From a checkpoint of a small mixture-of-experts model trained on Wikipedia: 19.4M parameters, 40 experts in each of 7 layers.
Below are experts of layer 5 (counted from 0) of a mixture-of-experts language model. Rows are named router (the router's row for the expert) and show model dimensions 0-111. Each number is 500 + 50 x the weight over its row's rms, rounded and kept within 0 to 999. Numbers have three digits each.
After each expert's rows: a language model's description of what the expert responds to; "comes after" lists some tokens at least twice as common just before its tokens as in all text. This comes from a sample of Wikipedia text that the model never trained on. Tokens count by the router's weight.

# expert 17
router:554510560454472523443456550488518528540519634535511399519525485407449524530515558448457538495566420569503425550489435538503501517474617446530619513506491516473531553498458474558526580472523469429466530532553487509520506548545529461501490539557461424517422535505504431590459441561452529542455544556490501495480536494418488565537554551445
Articles and prepositions. Common function words the, a, in, of, to, by, with, his, their, starting noun phrases in running prose.
comes after: "of ", "in ", ". ", "to ", "for ", "with "

# expert 5
router:484607532488504484456517551466481486503550560546537534494525567530558474508487590504493488511478412485393487620538464507609451555513517509474512418463492410529637512532546431505516552486525482516514587477453407447490480447509545490490458560564417439512440519470505528559552554440541547478462532532504571474494465450528475464435535482453
Determiners, ordinals, name pieces. Function words like would, this, first, most, second, and capital-letter word fragments in tables and credit lists, as in Nominee.
comes after: "| ", "(", "D", "N", "a ", "L"

# expert 3
router:480448423509538497460518443514567505496443594466474457522452447472465473485472529514545563517493519414469553476519491499640483460475486568425550468459437476533597463548449464554596487500498502480466474477454454558473535420513480512555572530634439528531553559428455604485458519556490433537370489444534556506450530500393552491471500611532
Table cell starts. Tokens opening a table cell or capitalized name after a pipe or space, such as scores, numbers, Th, Dr, Pl.
comes after: "| ", " ", "; ", "(", ") ", "0 "

# expert 20
router:515510538635524538499541464550572507535460504513551454493495473485465458472482524433476487478470558396466464498486528477533446400508473587475601420541572453533567488507560475538541527483534634425513520544458542539445474461421503477531572623596463530548444568460488504478467559534490442441474491466460510485439542534367546552450590555581
Hyphens, dashes, table separators. Hyphens and dashes in compounds and ranges (All-Stars, Il-76), pipe separators in tables, plus minus, degree, and sub/superscript marks.
comes after: "| ", "1", "2", "0", "3", "0 "

# expert 26
router:390617497480608491545499553437503492538532562517453535465526480401473530435491559533474547503486445508483458613509481398482488505545500492498585506450480387524464493467438433587546474459464510429532557565450504465478461492496351420429489488638594591508530556565459545506462542413494504487479486572480567603511516641514481495496558474520
Dates and line breaks. Line breaks ending table rows, month names, years, In, On, during, and other tokens in date, chart and infobox contexts.
comes after: "|", "\n", "(", ".", ")", ","

# expert 22
router:604418566470515498461494440505480483552441577475492458536515532492529498429424499388503538375588497541424485553445522475572476527485507457493590588481459451515588480556456437588568523497543576451506586472448421543458445520468457440521531488522476514502448464522448475480420505510542485389519480443639437421500530533502571553401478562488
Brackets and table punctuation. Opening parentheses after a term, often for abbreviations or ages (DSO, aged 86), plus table bars, colons, headings and periods.
comes after: "\n", " ", "\n\n", ") ", "0 ", "1 "

# expert 21
router:434445521515575465445484520523528410516464571532567452511510507493443479541512469518506423527565577503473475482538497408600549541456621495474497508486509483505527507515544587588450503492484535521436571509481427405423456486480527455497572545627491523508487617500425513512534478478544527487491542412424560441573451426498534534553481630478
Numerals and ordinal modifiers. Count and order words before nouns, like new, second, two, first, early, number-then-year phrases (two-year contract), and ordinal suffixes -th, -nd.
comes after: "the ", "-", "of ", "a ", "–", "in "

# expert 0
router:462434481466535381489483491478595482505444588559543477547499476440509533534467563486542492471475514478465500565507566462491449527487522560477611459535460380534520469475409394572678506471475516487535435555423453466438413457520421423597500531549488517537515539540543564457463531535492523425475447429466474539510462491499570543488532581542
Numbers in table cells. Numeric tokens and units inside pipe-delimited tables of stats, scores, times and dates, such as 69–66, 46.1, 13 MP.
comes after: "| ", ".", ",", " ", "1", "–"

# expert 32
router:503481456458561492415466473464520441575497583564581487546529506394464443510456537499486521527519511504462436473524450534614468469471635483523432511495553565477494553494480548523578508507595522438513558561473447489516524536536496554482561557557442466483525443468480410523544510579446493450444561524461556503582475496531397507462458462434
Nouns after determiners. Nouns and possessives after the/a/his, like rest, part, objective, and possessives his, their, her, other, new.
comes after: "the ", "a ", "The ", "of ", "his ", "s "

# expert 4
router:455443607431498510521538454425482483594445513487566510549543536360549569505457454506580499342515472526477465465521535473538436525438498458534626488499485491477480518491385572480503544584492467438532423463560500534418493502556453550524504479566557402518527517547539474548495466456483525430500540482504479530473508491511424533574556448550
Headings and line breaks. Line breaks, section heading markers (==, ===) and their closing marks, plus common function words like the, of, including.
comes after: "|", ".", "\n\n", ")", "==", "s"

# expert 29
router:512587519524536521511506542461540464520479551480561415489475453522518551503421563533538465475522537491480455485510417484503505533467389486659580522487496509466538524491457473551491481520584503535498534427493498506618476451553527558429585516580508482559551477509440534561582647470483531511436548491510553608515551512495519508581480525522
Line-start list markup. Bullets, dashes, section headings, table separator rows and infobox field labels like Born, Coordinates, Candidate at line beginnings.
comes after: "\n", "| ", "- ", "\n\n", "|", "("

# expert 10
router:492525572595472554545514436437533531495593521493473523504477418492544454521402530538482477496456509427500522510480415429519494532483526506508498505486455503452439379463469457516484537529507542474436551416450491449498382521524428503601474481574565520481520511475494467504431452424458457533513522486533496534423534494549493467479603521473
Conjunctions and verb starts. Connectives and auxiliaries in narrative prose, such as and, was, also, but, plus verb stems awaiting suffixes, such as host(s), contribu(ting).
comes after: ", ", "was ", "and ", "he ", "to ", "is "

# expert 38
router:533494525448582482495477518508540497538480542552551536496484491479493532482468556546621568505480512460481484490398408459599447475487506474479463511501447453472529537467379564483516543497505560413471600514466444482440460466558494570460471520486492460509482528463404534487461454432403363520525519528561485473551502514386467484484531459490
Common word beginnings. First pieces of ordinary lowercase or capitalized words after the, a or and, such as me-ad-ow, pot-entially, serv-ants, fe-elings.
comes after: "the ", "a ", "and ", "- ", "The ", "\""

# expert 6
router:524531454424521534517524585500506421540536493495512506592466452422549595481465603541554492499510501439454411470499435481565454469517542511568481466516443472487530529571419440556577567423513575379564501502357491484498479446562487507536506447497518448499502541486469514484544569480527415469459509487595507533535520494470508523404478589522
Name-initial word pieces. Capitalized first pieces of proper names and terms, often after the, of or table bars, such as Chr(ysomelidae), St, Mar, B.
comes after: "| ", "the ", ", ", "of ", ": ", "- "

# expert 12
router:488573457449535522370526572456595556498522538479416495586506485510513449541542582552492476571450484518397556539465495437534406518474508525574502531442487425479461531442458566544564471536374477454524428459468512495517503555490451495453587421517538512514488481505512440427642525603539557418459547552476488562528589512539455490510462502492
Sentence-start nouns and names. Capitalized sentence or phrase openers and proper-name words like He, It, American, University, Captain, often right after a period.
comes after: ". ", ", ", "\n\n", "'", "The ", "that "

# expert 36
router:482518511526569427428472505401528488519487505521547418505520559577527477513558468475437517428365516493491531527525440439588460489436472422527442567489453546533451536412500476510479417458483487479610557449487477511462495389561464449468530491559517541461496475565422530550583562536447412493521547526554485603528493425580527518552543466518
Document and list starts. Tokens at passage or line starts: heading markers, list dashes, labels like Date, born, and page openers in biographies.
comes after: "\n", "\n\n", "- ", "==", ". ", "="

# expert 28
router:473454584547497555454541488445512513549475531472484495450480499552578546466508538532489497494453442457551511577448374451560503546451584450496514495503483513485502458463427493499500519541512555458491464468522442421485399520560460443520494454558521495514472499536474498518410466461497397515457509501508602507466555549628411500507693479558
Function words and auxiliaries. Prepositions and auxiliaries in running prose, such as with, by, was, has, to, especially in credits like played by, stars.
comes after: ", ", "was ", "is ", ". ", "to ", "he "